config.yaml
n_experts: 128
d_expert: 64
d_shared_expert: 128
router_score: "softmax"
normalize_top_k: false
routed_scale: 4.0
balance_loss: 0.00407
lr_router: 0.000562
norm_eps: 1e-07
tie_word_embeddings: true
learning_rate: 0.00317
beta2: 0.98
batch_tokens: 65536
max_seq_len: 1024
max_steps: 5376
Below are experts of layer 4 (counted from 0) of a mixture-of-experts language model. Rows are named router (the router's row for the expert), down (a neuron's output weights, with its number) and show model dimensions 256-319. Each number is 50 + 12 x the weight over its row's rms, rounded and kept within 0 to 99.
After each expert's rows: a language model's description of what the expert responds to. This comes from a sample of Wikipedia text that the model never trained on.

# expert 2
router:50 49 31 29 53 38 44 60 60 52 61 52 60 58 45 51 56 65 34 50 48 66 37 44 83 54 40 53 45 55 64 46 36 51 62 31 65 32 45 42 69 55 53 51 58 50 47 56 75 62 27 37 54 48 42 60 41 47 53 38 31 57 52 59
down0:50 21 62 49 45 64 37 49 78 30 47 36 44 52 45 59 63 53 44 49 36 44 51 44 47 65 40 34 37 60 53 48 53 46 56 39 57 71 52 52 39 39 30 51 47 53 49 50 41 24 53 61 52 64 39 32 62 65 46 52 25 62 51 55
down1:29 47 37 40 55 47 40 59 55 36 54 50 59 54 33 40 52 46 45 45 46 57 63 53 50 56 82 76 48 42 52 48 41 53 52 68 25 48 69 60 43 39 55 38 61 41 49 46 49 48 61 35 49 56 36 38 57 60 47 65 68 37 59 55
down2:54 41 35 43 44 34 51 60 47 50 46 41 42 58 35 51 38 60 41 46 45 41 51 52 63 39 42 53 56 55 53 42 55 46 39 35 51 30 50 64 54 49 68 70 55 63 44 32 52 70 49 43 45 36 49 46 34 43 35 53 53 45 68 54
down3:27 34 47 47 60 70 59 40 30 52 58 52 63 69 43 32 35 47 54 54 64 48 48 35 54 43 75 54 49 43 50 40 55 58 58 45 63 58 49 35 60 47 59 42 47 55 46 62 47 75 56 28 42 43 71 21 53 42 76 39 68 43 46 71
down4:48 45 45 41 57 63 86 40 40 48 24 43 55 59 56 38 50 36 76 33 30 29 49 65 49 44 43 48 63 46 66 49 53 70 56 69 63 39 50 53 76 44 34 43 56 50 53 40 46 58 48 53 55 41 56 47 49 42 54 39 53 84 52 49
down5:58 26 65 52 44 41 49 47 53 63 41 52 39 39 40 44 67 32 33 37 44 61 46 72 87 69 45 53 60 55 50 47 43 51 47 50 37 50 49 43 52 48 72 49 45 68 65 61 46 51 48 49 45 76 42 61 50 41 55 45 67 49 47 70
down6:52 58 38 69 39 39 32 55 44 54 49 58 43 53 48 68 55 43 56 69 57 47 64 72 46 51 27 65 69 71 41 43 50 52 58 45 55 64 68 24 34 40 96 57 50 26 54 43 46 64 75 63 53 41 59 39 57 63 46 68 62 79 53 41
What it handles: Digits in numbers. Digit pieces and number chunks inside years, scores, dates, coordinates and table figures, such as 19, 18, 2012, 80.

# expert 42
router:56 49 39 39 52 47 41 69 46 67 53 41 49 41 41 26 66 25 57 52 34 53 44 49 61 35 42 42 50 27 71 44 43 48 60 45 52 34 56 55 62 31 43 40 51 70 45 25 60 38 42 54 59 36 42 64 74 62 73 43 41 38 47 74
down0:76 40 43 45 50 28 33 56 41 45 68 42 46 57 65 51 61 32 26 33 43 42 66 47 38 34 53 53 29 57 38 47 62 50 33 33 46 40 72 59 59 45 56 46 41 32 53 79 57 53 57 49 31 54 57 49 41 50 43 71 34 57 60 52
down1:36 77 65 55 22 61 47 55 62 26 53 45 56 29 57 56 31 39 66 57 29 56 26 29 30 49 66 48 64 45 51 41 51 38 52 41 46 64 62 40 41 50 52 44 43 45 43 34 72 63 59 54 56 32 57 58 50 66 18 48 60 50 36 42
down2:39 60 49 42 55 42 42 53 43 55 38 54 66 37 43 43 64 50 46 71 39 52 50 51 43 41 52 90 26 41 45 36 64 49 52 61 44 44 54 40 53 44 44 40 49 50 76 48 64 56 73 58 33 55 37 60 29 59 64 52 37 57 49 43
down3:54 42 52 49 53 63 61 65 49 51 69 19 60 54 28 53 45 69 31 53 40 44 51 39 60 63 36 42 51 58 57 59 49 45 39 42 61 53 43 46 50 50 60 46 50 60 55 46 51 62 53 45 42 47 50 29 62 27 58 39 35 28 53 53
down4:36 51 34 72 49 70 38 53 74 67 53 63 48 36 50 32 49 50 49 34 50 65 48 46 57 52 72 38 42 50 69 61 51 24 79 51 44 32 48 42 29 52 51 55 50 51 46 72 53 57 64 57 72 46 28 70 47 63 49 40 51 31 47 54
down5:45 39 47 55 70 58 61 74 81 44 57 59 29 51 41 57 84 60 41 37 50 66 50 41 51 60 43 41 67 56 28 37 29 49 50 46 51 46 50 63 61 61 40 83 26 47 73 62 46 58 46 49 69 45 55 57 61 39 30 36 10 70 55 74
down6:36 66 46 59 37 57 61 55 44 71 72 55 83 42 57 41 62 47 64 15 60 19 45 50 79 41 58 64 17 56 51 46 53 65 64 35 48 48 69 43 46 21 62 64 38 45 57 45 54 41 30 55 50 54 65 57 50 42 35 53 55 59 49 67
What it handles: Taxonomic authorities and names. Pieces of taxonomic author names and years in species articles, such as Rondani, Laws, 1929, plus other name fragments.

# expert 17
router:49 37 41 57 55 47 49 74 42 57 72 35 56 56 56 50 57 52 38 55 33 72 54 50 63 50 39 36 32 23 53 50 52 55 61 57 48 56 47 55 58 29 61 61 62 48 32 42 60 45 54 41 61 37 17 30 47 42 42 60 61 42 46 79
down0:76 38 39 70 50 43 66 74 43 56 64 68 36 53 41 32 61 36 67 69 48 43 33 54 48 75 41 57 48 61 52 51 54 64 48 31 49 50 56 65 50 59 53 24 34 54 54 45 44 59 47 45 64 43 51 47 56 54 49 52 47 28 55 44
down1:48 28 31 61 50 55 63 64 43 52 58 50 29 61 52 44 40 66 42 41 60 37 45 49 48 63 47 32 42 45 41 61 42 41 49 46 57 59 76 51 36 42 58 36 49 64 50 47 43 36 51 64 53 72 60 56 66 65 63 50 36 57 36 39
down2:58 35 45 49 46 54 55 61 55 41 51 47 49 47 30 68 36 42 51 57 56 43 42 45 59 43 34 25 44 41 31 70 69 31 60 52 43 34 37 59 68 56 67 66 47 21 63 30 43 53 48 44 38 69 36 38 27 47 52 29 40 62 47 47
down3:44 56 45 37 55 58 59 58 45 67 66 38 48 45 44 48 38 57 41 64 60 37 62 48 50 67 43 34 45 38 47 48 63 71 65 51 57 64 59 51 58 68 49 71 50 40 49 74 40 69 52 58 67 56 60 44 25 36 33 52 65 47 42 45
down4:59 44 34 67 73 39 60 63 51 27 64 60 42 61 72 67 35 50 43 46 68 53 45 44 50 51 53 65 52 55 74 68 34 40 34 44 53 55 65 43 62 26 55 50 42 79 50 30 59 65 77 60 44 46 38 40 62 23 59 55 26 44 49 30
down5:61 62 58 49 60 42 36 42 53 62 70 42 43 38 72 48 53 69 67 34 58 51 50 39 45 51 55 46 54 52 43 39 53 53 63 37 54 43 28 49 59 45 52 59 30 25 61 70 55 39 41 50 55 48 51 84 48 74 66 73 26 41 56 48
down6:49 44 45 41 43 52 39 72 51 44 28 58 70 60 53 48 51 59 59 78 50 56 55 48 55 58 43 51 53 31 48 56 55 43 26 59 78 54 58 50 46 57 37 39 74 31 32 56 58 54 37 62 32 39 58 42 51 62 46 47 41 51 62 53
What it handles: Paragraph breaks, punctuation. Paragraph breaks after a sentence or heading, plus opening quotes, brackets, dashes and line starts of lists and tables in articles.

# expert 37
router:44 51 60 36 62 38 37 65 70 45 59 59 65 60 54 41 56 45 52 55 51 57 36 31 52 39 40 41 39 30 61 51 60 33 53 49 56 57 69 59 63 37 51 73 42 71 33 37 46 77 43 37 59 31 43 51 47 55 43 48 50 73 62 74
down0:45 33 72 44 75 40 64 42 45 43 64 60 70 54 52 61 52 46 42 65 35 37 22 49 41 52 53 56 27 50 55 41 50 62 41 39 62 44 41 49 49 33 62 53 38 62 66 60 40 56 62 45 59 50 54 61 50 54 38 57 70 52 45 45
down1:43 40 25 55 28 32 39 41 80 36 34 40 61 40 35 63 45 41 46 38 30 51 33 60 67 48 53 28 49 42 51 40 49 42 56 66 43 60 61 41 39 45 73 47 44 44 21 62 62 62 41 41 36 67 36 53 58 43 47 41 37 57 62 63
down2:60 51 51 57 39 47 55 70 40 44 59 58 53 46 59 49 54 36 41 29 48 44 59 39 45 51 45 40 63 74 45 54 73 46 32 69 70 33 58 44 42 54 60 32 60 47 48 32 35 47 17 48 30 58 43 42 69 53 38 30 44 52 51 52
down3:39 64 44 42 42 37 52 83 51 29 70 49 56 46 19 66 57 54 71 43 74 60 53 55 64 51 39 56 44 56 42 40 54 33 67 46 44 52 32 62 48 65 47 59 52 63 50 39 47 36 49 28 35 20 53 48 26 62 50 42 40 54 59 29
down4:32 38 70 77 49 47 25 41 33 58 33 56 56 65 61 30 60 42 61 49 45 55 64 59 54 43 50 59 42 40 59 71 43 51 36 62 53 40 38 39 44 80 35 41 50 29 60 68 65 57 60 59 38 64 65 44 49 43 53 37 74 36 66 60
down5:52 30 34 44 45 66 65 05 64 42 51 53 48 51 41 57 63 64 45 20 41 58 55 51 57 51 49 66 52 27 44 38 40 46 37 53 51 43 41 44 56 42 45 48 43 30 39 56 51 62 47 56 71 48 31 62 65 37 64 42 40 53 48 62
down6:36 65 44 43 52 48 21 55 41 43 48 48 41 58 45 32 33 55 66 34 44 60 63 46 36 44 54 61 47 54 37 32 54 63 54 32 30 43 25 56 46 46 57 58 40 56 54 64 43 45 45 38 46 51 42 49 33 50 43 58 38 77 66 69
What it handles: Foreign-language text. Non-English words and non-Latin script bytes, especially German word pieces like Mus(ik), i(m), vo(m), and Thai, Japanese, Cyrillic.

# expert 16
router:50 42 50 55 53 61 40 52 46 58 62 42 51 61 32 46 49 59 42 67 36 39 52 39 70 65 66 50 55 43 50 45 37 53 55 43 74 51 61 66 52 53 55 44 56 45 46 44 31 54 47 33 71 39 51 51 52 48 41 43 28 41 36 54
down0:56 19 74 88 57 19 61 55 31 40 71 64 31 54 58 49 22 72 57 39 55 61 58 53 52 76 53 32 55 56 59 75 68 29 42 53 63 54 50 63 66 75 55 56 50 45 53 44 56 38 50 44 37 58 24 57 51 30 59 67 42 42 53 43
down1:59 46 56 35 33 51 72 63 41 55 70 48 66 41 57 55 46 55 49 33 52 64 60 51 56 41 49 63 65 48 53 54 70 64 50 63 58 51 48 43 56 44 58 55 35 65 51 49 42 68 41 50 44 53 22 29 83 57 35 58 19 49 33 60
down2:37 35 73 62 49 47 36 61 38 51 54 38 46 65 54 72 27 43 46 52 56 83 55 50 67 43 38 60 60 63 58 36 66 28 41 48 45 60 50 41 57 55 53 47 66 47 68 41 36 34 90 32 42 61 63 50 62 61 63 53 28 44 55 29
down3:46 25 37 33 62 35 58 30 45 45 68 55 46 48 47 60 62 54 38 53 44 54 47 52 48 47 39 41 57 19 44 63 58 40 49 43 33 52 48 47 72 31 37 51 65 40 52 77 49 55 54 59 61 63 67 70 52 68 39 82 29 39 42 74
down4:75 72 49 67 47 61 44 52 48 59 53 30 49 59 45 65 49 61 60 55 45 29 59 44 63 62 53 63 56 59 60 48 47 63 42 58 73 52 21 40 40 33 43 58 56 27 69 35 61 51 54 56 59 76 42 43 80 43 46 35 35 47 34 38
down5:59 55 46 62 35 38 49 57 45 44 28 45 49 29 35 80 56 46 34 40 44 57 49 37 51 18 42 57 52 62 71 58 77 56 54 55 56 72 66 78 66 28 52 65 47 56 32 53 58 55 35 40 40 39 50 38 69 27 49 62 53 18 52 51
down6:55 64 59 64 55 39 45 41 35 34 38 54 58 52 68 54 75 51 55 63 42 55 72 42 41 68 36 60 73 44 48 41 41 50 38 51 48 28 53 44 47 61 51 51 48 39 50 45 54 63 40 64 68 28 55 45 36 18 22 46 45 53 52 44
What it handles: Head nouns after articles. Common nouns or their final pieces after the, a or adjectives, such as game, music, film, corte-x, applia-nce.

# expert 27
router:67 57 41 64 48 41 33 54 50 26 55 55 54 44 40 54 64 38 29 38 35 58 39 42 45 52 67 40 44 38 38 52 47 60 36 56 59 45 65 52 48 37 41 35 44 48 62 33 54 36 38 29 58 45 36 64 34 59 47 57 34 50 43 62
down0:57 45 80 51 48 77 51 50 40 40 31 47 48 43 52 34 61 73 57 47 52 55 42 68 44 40 36 35 66 77 76 46 42 37 53 47 58 62 40 36 57 84 65 40 48 38 46 42 25 44 45 67 56 63 47 70 73 41 46 36 37 46 45 42
down1:48 67 42 49 58 56 43 51 29 45 19 42 58 44 39 69 38 77 52 58 47 43 49 63 66 62 37 45 49 57 70 36 58 55 57 53 49 61 51 51 42 37 60 49 48 47 65 71 41 71 48 48 42 39 38 56 43 55 54 61 56 48 54 44
down2:45 76 40 37 54 48 63 38 37 49 56 55 55 37 43 65 59 53 48 52 45 75 46 39 46 65 31 28 30 55 54 63 42 53 37 50 55 45 68 53 54 63 61 63 34 55 42 52 30 57 55 59 51 41 50 35 56 36 29 35 44 34 45 55
down3:67 53 46 42 65 60 49 59 44 61 51 38 62 44 29 53 42 60 54 27 28 49 71 48 58 32 50 38 45 56 52 58 52 50 33 43 66 80 51 57 32 52 31 40 51 69 59 48 46 36 54 28 52 48 56 49 56 29 50 67 17 28 31 68
down4:58 54 61 55 55 55 56 52 68 36 71 49 64 53 47 63 41 36 67 41 27 41 49 49 66 60 51 67 52 52 46 56 30 57 15 40 58 54 60 43 62 31 67 31 49 44 34 41 82 30 40 56 55 46 44 53 65 63 67 16 61 32 41 52
down5:47 50 55 19 37 52 50 44 43 55 28 22 56 50 29 37 66 37 50 80 42 28 28 31 43 46 58 54 67 44 40 54 59 47 57 50 55 42 50 64 54 43 60 37 47 54 62 64 56 41 49 43 67 35 58 55 49 62 17 47 72 33 41 44
down6:57 47 37 50 61 34 47 46 50 57 69 51 29 47 31 45 46 49 47 45 33 64 59 45 60 39 42 40 47 47 50 63 54 55 61 50 49 80 31 46 55 68 60 68 52 45 37 65 51 50 45 48 67 52 42 57 66 55 28 35 48 41 37 66
What it handles: Common subject nouns. Head nouns after the, a or his that name the topic entity, such as film, series, album, team, title, role.

# expert 30
router:54 31 25 58 54 36 33 33 45 45 46 61 47 39 47 50 62 63 52 45 44 54 19 42 63 61 37 30 40 51 41 32 43 28 62 42 49 41 47 55 75 45 48 41 65 51 38 34 48 49 31 42 62 40 70 46 60 76 48 58 64 35 47 55
down0:55 45 44 55 51 37 52 39 57 52 58 45 50 51 51 53 43 64 22 67 48 74 53 58 39 29 68 45 53 40 60 46 43 30 38 49 69 67 41 59 35 41 39 56 55 52 36 56 54 68 42 75 40 38 24 48 40 42 39 72 57 35 48 44
down1:57 41 44 68 58 47 22 25 23 53 43 63 21 42 46 35 39 60 39 59 62 60 36 80 57 30 29 31 53 43 34 38 35 40 42 46 54 47 54 45 60 48 56 54 47 56 47 45 68 69 33 46 55 59 73 49 49 69 38 46 28 49 55 54
down2:32 54 37 75 55 52 58 56 62 53 34 61 17 50 59 47 48 43 41 38 26 55 52 47 50 60 65 62 63 34 65 49 44 47 59 58 42 52 44 44 49 67 50 43 33 42 52 55 52 25 56 50 54 35 41 49 56 46 43 50 45 54 41 59
down3:39 61 50 45 41 53 52 67 56 71 49 39 48 40 62 14 44 55 27 42 58 36 50 57 45 52 60 40 40 48 51 54 41 68 33 50 52 23 38 53 66 33 53 69 54 49 61 37 60 59 48 50 64 37 71 62 42 54 41 62 48 51 43 40
down4:34 73 59 37 30 60 51 39 63 56 37 39 57 58 43 41 60 54 27 57 62 66 62 52 42 62 57 60 58 53 53 34 80 31 47 46 41 37 55 64 44 40 54 60 36 46 61 55 47 56 69 75 41 78 54 76 51 43 55 39 43 52 63 59
down5:49 60 33 33 43 40 66 31 61 46 31 31 64 60 46 59 39 52 42 65 60 54 41 55 49 50 54 50 43 37 49 45 63 43 50 69 56 62 43 53 55 61 49 41 61 61 35 34 48 46 40 67 38 29 66 37 50 36 27 54 42 49 82 48
down6:59 68 60 59 54 57 48 56 51 65 72 28 45 69 52 45 58 61 58 71 73 64 68 69 23 43 61 43 30 37 57 61 49 48 53 55 44 50 43 45 61 58 46 72 44 65 48 58 43 30 43 62 36 48 71 52 32 49 52 56 65 42 61 47
What it handles: Digits in numeric data. Digits, commas and decimal parts inside numbers in tables, chemical infoboxes, coordinates and vote counts, such as molar mass 368.561.

# expert 48
router:67 76 27 47 47 51 56 44 52 51 50 41 64 55 50 35 51 53 53 53 47 33 52 28 57 54 77 43 57 41 74 54 39 41 50 51 70 45 65 50 56 56 40 58 68 56 66 47 69 73 51 38 81 46 67 49 54 36 39 55 64 42 44 61
down0:60 36 72 55 59 35 34 55 38 38 50 66 22 59 47 55 39 48 26 58 38 47 34 61 40 53 50 48 68 57 66 47 78 60 52 40 45 41 49 51 78 80 79 43 51 39 61 41 10 63 56 46 58 61 54 78 65 47 35 34 44 36 31 59
down1:54 47 62 67 45 47 64 66 56 67 44 65 48 45 41 50 58 61 33 49 32 52 48 45 47 36 54 60 78 32 52 53 58 55 40 51 36 60 55 42 43 49 62 44 46 63 51 59 67 29 46 37 81 27 50 64 65 40 35 50 48 45 78 63
down2:45 58 54 73 42 57 33 51 51 38 49 52 44 52 56 46 38 38 24 45 64 44 49 48 39 34 72 37 55 44 31 49 52 49 61 43 44 28 37 57 58 57 62 50 48 46 60 56 58 64 42 29 56 39 53 62 54 38 30 36 37 44 40 71
down3:44 84 46 34 66 50 42 24 33 35 48 47 61 39 61 33 42 41 65 45 44 43 46 55 43 37 23 46 58 52 42 26 48 60 73 50 52 45 62 32 68 31 50 58 44 39 41 38 51 52 51 52 34 40 41 42 53 40 43 62 67 57 52 58
down4:72 35 42 49 39 60 58 32 46 37 44 54 43 27 44 66 57 66 47 64 55 58 66 51 50 32 58 63 58 37 52 52 46 56 47 36 36 62 40 55 57 51 56 67 40 63 22 62 42 53 50 32 45 35 49 47 45 62 38 56 46 48 51 52
down5:40 45 38 42 53 37 38 64 41 69 68 51 29 38 27 31 46 66 43 40 44 38 46 45 50 57 63 53 69 42 66 38 29 49 32 69 37 45 49 59 47 60 69 45 60 44 51 55 40 53 37 58 46 28 59 62 76 52 54 48 61 43 46 57
down6:62 29 33 29 36 57 44 62 46 52 40 39 39 29 60 62 46 45 47 30 66 28 49 44 46 48 44 50 29 50 45 66 28 63 48 65 35 42 41 26 43 35 57 61 50 65 47 46 48 48 49 55 57 38 39 40 62 27 70 21 61 52 47 61
What it handles: Mid-word pieces, met, Cyrillic. Word-internal fragments and non-Latin byte pieces, especially met (Photometric, metropolitan), and Cyrillic or Thai characters.

# expert 5
router:64 50 25 56 48 52 29 64 63 49 74 49 41 33 53 50 44 50 52 58 42 66 36 42 57 52 51 48 55 52 54 36 44 22 49 30 57 44 58 59 62 43 43 45 55 63 37 42 60 68 48 56 74 10 22 51 49 62 59 62 51 42 48 46
down0:51 58 64 45 59 42 25 35 46 39 29 38 18 45 61 66 49 51 38 56 59 61 38 45 45 63 60 53 55 37 33 39 36 41 31 59 29 44 57 53 33 50 54 60 45 48 68 49 54 66 70 50 52 52 30 67 34 66 65 33 44 70 53 35
down1:51 49 64 39 50 41 49 69 45 74 45 54 67 49 49 53 60 74 57 32 42 58 43 52 62 35 54 50 52 25 47 53 70 54 50 73 33 36 58 44 45 35 52 50 62 41 49 54 70 65 39 31 50 46 71 52 74 54 40 52 46 41 45 65
down2:50 36 14 46 31 67 66 33 62 61 50 42 45 51 47 49 56 60 58 51 52 51 43 49 64 59 39 45 61 48 64 57 42 55 45 41 76 28 40 51 43 30 62 54 24 60 54 57 73 34 32 77 49 65 27 38 46 59 30 43 53 66 63 50
down3:49 57 41 63 38 51 44 61 39 47 58 60 36 41 60 54 57 56 48 43 39 52 71 53 35 17 67 47 42 55 47 52 43 45 42 42 42 57 66 41 60 34 56 52 58 44 45 57 57 61 50 26 47 64 54 56 62 43 40 56 43 49 40 49
down4:72 51 43 48 67 35 51 53 23 67 32 50 33 54 40 57 61 43 55 53 43 29 55 38 33 47 35 54 44 50 38 62 34 58 43 27 48 53 62 57 67 48 48 40 56 61 49 36 46 58 46 56 58 38 31 50 46 51 38 47 49 54 43 41
down5:47 58 42 44 67 28 39 47 47 44 49 72 71 51 56 50 59 54 56 61 60 76 46 54 64 55 70 51 51 25 38 46 69 64 54 56 61 52 34 33 74 61 40 76 64 51 60 54 52 57 44 65 38 47 46 51 49 37 46 47 45 64 44 45
down6:64 46 44 28 46 57 72 67 53 65 61 44 30 63 42 42 41 66 24 38 54 32 50 44 45 49 40 77 55 60 38 70 35 67 54 63 37 59 33 68 30 37 54 23 37 46 45 51 55 51 27 62 49 45 61 61 57 28 51 53 57 52 43 37
What it handles: Short name fragments, abbreviations. Short capitalized fragments and single letters inside proper names, abbreviations and units, such as K'hu'rasani, CC'P', G'm', 'c'. 1897.

# expert 32
router:36 68 48 42 51 34 29 48 48 35 49 49 59 68 60 44 57 71 48 50 53 33 39 38 59 46 46 41 18 43 52 59 69 42 55 49 57 57 63 46 59 49 38 60 45 30 58 52 54 32 23 56 55 33 35 36 48 56 52 50 43 31 39 55
down0:42 44 62 27 45 71 50 58 32 59 43 53 15 71 43 51 47 55 59 38 56 49 33 61 52 40 56 34 53 33 62 55 70 59 43 18 32 53 34 42 57 62 66 65 46 45 38 45 53 57 69 57 57 41 40 34 42 36 41 57 43 56 69 65
down1:41 66 51 52 36 46 50 69 33 64 45 15 59 47 32 30 54 31 54 47 53 44 37 49 64 37 53 40 67 50 45 49 38 41 62 36 65 63 33 24 61 52 35 50 50 54 31 54 54 34 47 78 35 33 46 69 39 45 70 22 49 47 40 46
down2:81 69 30 38 54 48 41 46 47 68 48 50 57 36 54 44 50 69 33 26 39 30 47 27 49 40 41 64 50 36 62 44 61 43 39 46 41 60 57 62 53 33 49 54 68 37 50 62 48 59 52 49 50 57 45 35 54 44 52 58 49 66 35 55
down3:53 43 60 37 62 51 53 58 60 48 69 38 44 86 29 41 54 35 73 36 40 60 54 39 55 70 66 35 63 62 42 49 47 32 60 64 52 51 53 60 51 38 37 60 69 55 71 58 50 51 50 48 49 63 68 52 71 54 61 52 46 57 57 51
down4:38 44 55 81 53 49 44 25 55 48 45 55 54 44 68 54 63 65 49 39 35 49 55 61 58 58 48 55 69 43 45 26 51 44 54 50 40 44 45 41 59 59 35 55 38 64 43 60 48 70 79 53 41 41 59 47 62 60 57 56 49 67 56 56
down5:63 61 66 51 31 61 67 46 60 55 61 43 63 58 31 38 43 42 41 53 63 50 62 44 49 58 33 31 60 26 34 38 55 46 46 38 59 51 56 59 46 40 54 59 31 44 34 34 70 60 44 27 58 43 52 52 55 39 59 32 52 49 25 60
down6:47 50 26 57 56 51 45 53 41 47 50 53 34 57 38 38 41 61 65 37 53 48 69 45 54 52 61 38 60 33 50 64 40 44 56 68 52 36 49 74 40 53 53 40 64 42 44 45 46 36 63 50 22 39 52 46 46 54 61 50 72 64 53 51
What it handles: Articles and biographical nouns. Articles a, the, an after was, had or as, plus biographical nouns like son, daughter, member, born, and Date in infobox lists.

# expert 13
router:54 38 35 46 63 44 50 77 61 50 62 40 61 39 25 39 58 57 40 54 50 51 45 48 49 47 29 59 42 34 62 51 45 43 52 48 50 58 72 55 61 33 29 55 57 62 39 54 39 49 57 50 59 33 36 44 37 60 45 66 44 51 54 63
down0:53 73 42 46 52 65 52 63 28 71 31 63 57 44 54 50 37 41 39 52 53 41 45 47 70 39 64 43 54 45 46 63 55 46 46 53 55 51 67 47 55 41 58 46 49 36 49 40 42 47 45 50 51 54 37 42 53 75 54 46 40 52 48 30
down1:44 57 24 35 48 60 47 47 54 77 46 69 34 56 49 57 63 42 45 48 49 65 50 39 55 48 52 50 73 29 53 56 53 66 35 43 43 49 49 56 68 59 67 72 41 26 49 34 39 62 48 76 52 44 63 50 42 66 55 31 71 47 65 61
down2:58 53 16 51 44 59 28 80 43 47 43 54 30 44 14 25 42 54 65 27 39 57 59 52 48 50 63 66 54 71 23 37 36 33 60 40 64 30 49 47 63 52 57 41 62 28 35 62 39 52 46 48 49 55 53 50 68 44 60 42 66 48 53 54
down3:44 68 43 56 48 35 58 52 43 45 39 60 71 52 36 44 50 52 30 53 44 48 39 58 51 42 54 65 56 34 50 56 52 57 69 48 48 56 46 64 58 39 47 53 65 50 52 31 56 51 47 60 35 49 35 18 16 57 33 46 58 64 58 54
down4:40 43 44 51 47 25 58 29 48 51 67 61 67 44 43 40 42 46 39 40 66 51 68 53 47 51 64 62 48 34 65 39 33 50 48 69 65 51 48 52 35 47 23 63 64 33 49 79 80 62 59 54 53 59 35 73 32 62 47 50 39 50 48 53
down5:59 72 44 49 35 60 59 48 36 49 46 42 23 39 61 44 46 56 60 71 51 32 47 58 44 50 53 52 72 36 44 56 78 55 39 81 72 58 39 67 78 88 72 62 47 39 29 60 59 48 51 53 68 47 59 50 48 61 52 54 45 72 29 53
down6:58 31 58 56 53 36 54 70 31 64 48 69 57 35 53 64 31 45 44 49 35 48 49 63 38 46 34 34 24 46 54 42 74 80 47 47 41 56 58 51 56 39 41 56 35 52 53 54 57 63 53 35 49 62 45 65 49 64 54 53 44 45 49 56
What it handles: Personal and place names. Common English first names and pieces of proper names in lists and tables, such as John, George, Robert, Jo-hansson.

# expert 61
router:57 33 41 51 50 28 34 50 35 38 60 46 43 47 36 58 61 45 47 48 38 52 50 35 48 50 47 48 43 38 64 67 78 59 44 33 47 30 52 57 77 30 28 66 50 54 42 42 42 52 61 26 44 55 29 50 38 32 47 59 48 52 57 67
down0:68 60 58 59 42 52 58 43 48 41 51 76 57 59 69 63 57 38 52 41 37 26 58 42 45 53 58 68 58 49 42 54 47 60 37 67 54 47 42 49 51 28 48 48 55 43 55 43 28 50 45 69 50 38 74 73 61 64 61 61 56 42 38 35
down1:47 62 46 51 60 61 30 44 57 48 52 27 53 39 68 50 64 67 55 32 64 48 58 37 57 56 45 58 32 45 55 21 83 35 37 36 36 31 54 43 62 42 22 60 64 48 65 42 38 52 45 37 47 46 50 51 61 67 45 50 66 47 49 56
down2:47 48 37 43 50 43 56 58 45 61 35 38 45 34 49 42 43 34 54 55 60 37 35 58 48 34 25 34 40 50 34 42 64 82 50 55 54 45 62 23 64 57 48 55 41 55 38 79 38 51 67 52 47 42 55 60 60 66 45 55 70 56 24 61
down3:45 59 49 56 54 60 59 57 76 45 38 71 55 46 52 50 46 70 26 49 51 59 48 37 46 63 21 42 32 32 81 67 55 51 44 52 45 47 44 37 75 54 49 57 60 40 30 43 52 67 71 39 72 59 41 50 24 50 61 52 40 43 54 35
down4:56 49 62 42 62 61 53 48 57 44 59 57 46 41 55 47 65 52 56 56 39 41 33 52 19 55 21 51 44 59 39 56 50 51 63 64 65 67 64 57 46 61 42 48 45 17 57 57 45 45 66 55 47 27 49 57 46 59 37 69 70 54 42 38
down5:53 57 49 70 24 28 54 49 38 69 72 34 34 61 36 47 55 45 50 71 43 51 34 56 51 48 56 64 57 48 31 53 70 57 42 44 56 50 69 62 59 59 52 49 51 43 35 52 71 41 41 49 46 37 55 37 61 54 48 66 52 39 50 85
down6:39 57 49 50 47 51 42 48 45 58 75 37 68 48 44 43 60 40 42 33 39 45 47 57 64 49 38 48 52 38 44 41 57 48 37 41 42 45 21 49 20 24 54 39 33 60 43 42 61 54 54 53 55 62 42 33 50 52 66 10 54 40 69 48
What it handles: Opening quotes and math. Opening quotation marks, dollar signs and LaTeX delimiters starting quotes or formulas, such as ", $, {pmatrix.

# expert 45
router:64 51 36 49 70 63 44 70 71 57 62 42 66 40 30 29 45 60 30 52 62 63 50 45 56 22 30 44 60 44 63 51 52 35 45 43 63 50 65 52 55 49 51 51 49 61 32 58 44 26 34 53 65 32 36 47 26 74 39 43 46 44 49 42
down0:41 69 47 45 44 56 59 48 59 52 46 53 48 40 45 42 37 52 46 45 72 57 44 76 51 52 31 79 33 53 57 47 49 35 66 70 44 56 32 40 55 63 46 47 47 35 34 41 25 75 68 24 36 47 38 56 48 41 47 20 53 33 49 63
down1:66 34 47 56 50 32 35 54 40 30 29 31 50 60 47 67 49 67 46 50 45 45 53 65 58 60 61 51 66 62 39 51 64 46 48 44 55 73 58 53 62 41 60 35 51 51 47 52 42 50 43 44 47 51 50 57 68 38 71 46 50 50 21 33
down2:47 34 32 42 41 40 52 38 51 62 45 68 65 33 20 56 65 38 38 65 39 74 46 44 29 33 55 48 45 41 27 52 57 36 58 77 48 64 41 71 53 26 44 38 58 40 53 60 44 68 49 42 25 67 61 57 10 41 42 25 63 42 40 57
down3:65 63 55 40 46 65 53 56 79 68 57 58 46 55 51 33 64 67 49 41 45 62 54 58 39 48 41 59 58 51 37 39 48 54 41 55 52 33 47 42 42 48 35 51 49 66 51 56 35 61 62 45 40 53 38 46 58 56 38 70 30 69 55 64
down4:27 54 50 25 51 59 61 66 49 57 40 45 44 41 53 61 48 55 33 63 45 46 75 44 63 43 46 65 50 53 52 44 55 44 46 57 43 70 41 53 28 59 39 49 57 48 75 50 37 57 56 65 38 63 50 53 44 37 44 63 66 41 63 46
down5:39 36 29 57 34 52 41 40 49 53 28 55 50 57 52 39 43 56 47 55 27 58 63 38 51 51 43 76 38 46 43 32 47 44 48 54 41 36 53 38 30 48 45 68 15 63 42 65 46 59 80 26 27 39 44 44 69 50 46 46 41 50 47 45
down6:61 55 48 40 59 29 65 57 60 77 56 59 45 54 54 49 64 25 46 66 45 57 76 48 44 61 39 40 30 48 39 70 62 44 64 65 44 66 44 50 43 56 26 45 63 49 40 42 62 51 45 53 49 65 40 21 20 60 58 47 53 48 51 40
What it handles: Name-initial pieces. First pieces of capitalized personal and place names after a first name or La/De, such as Kra in Kramer, Sal.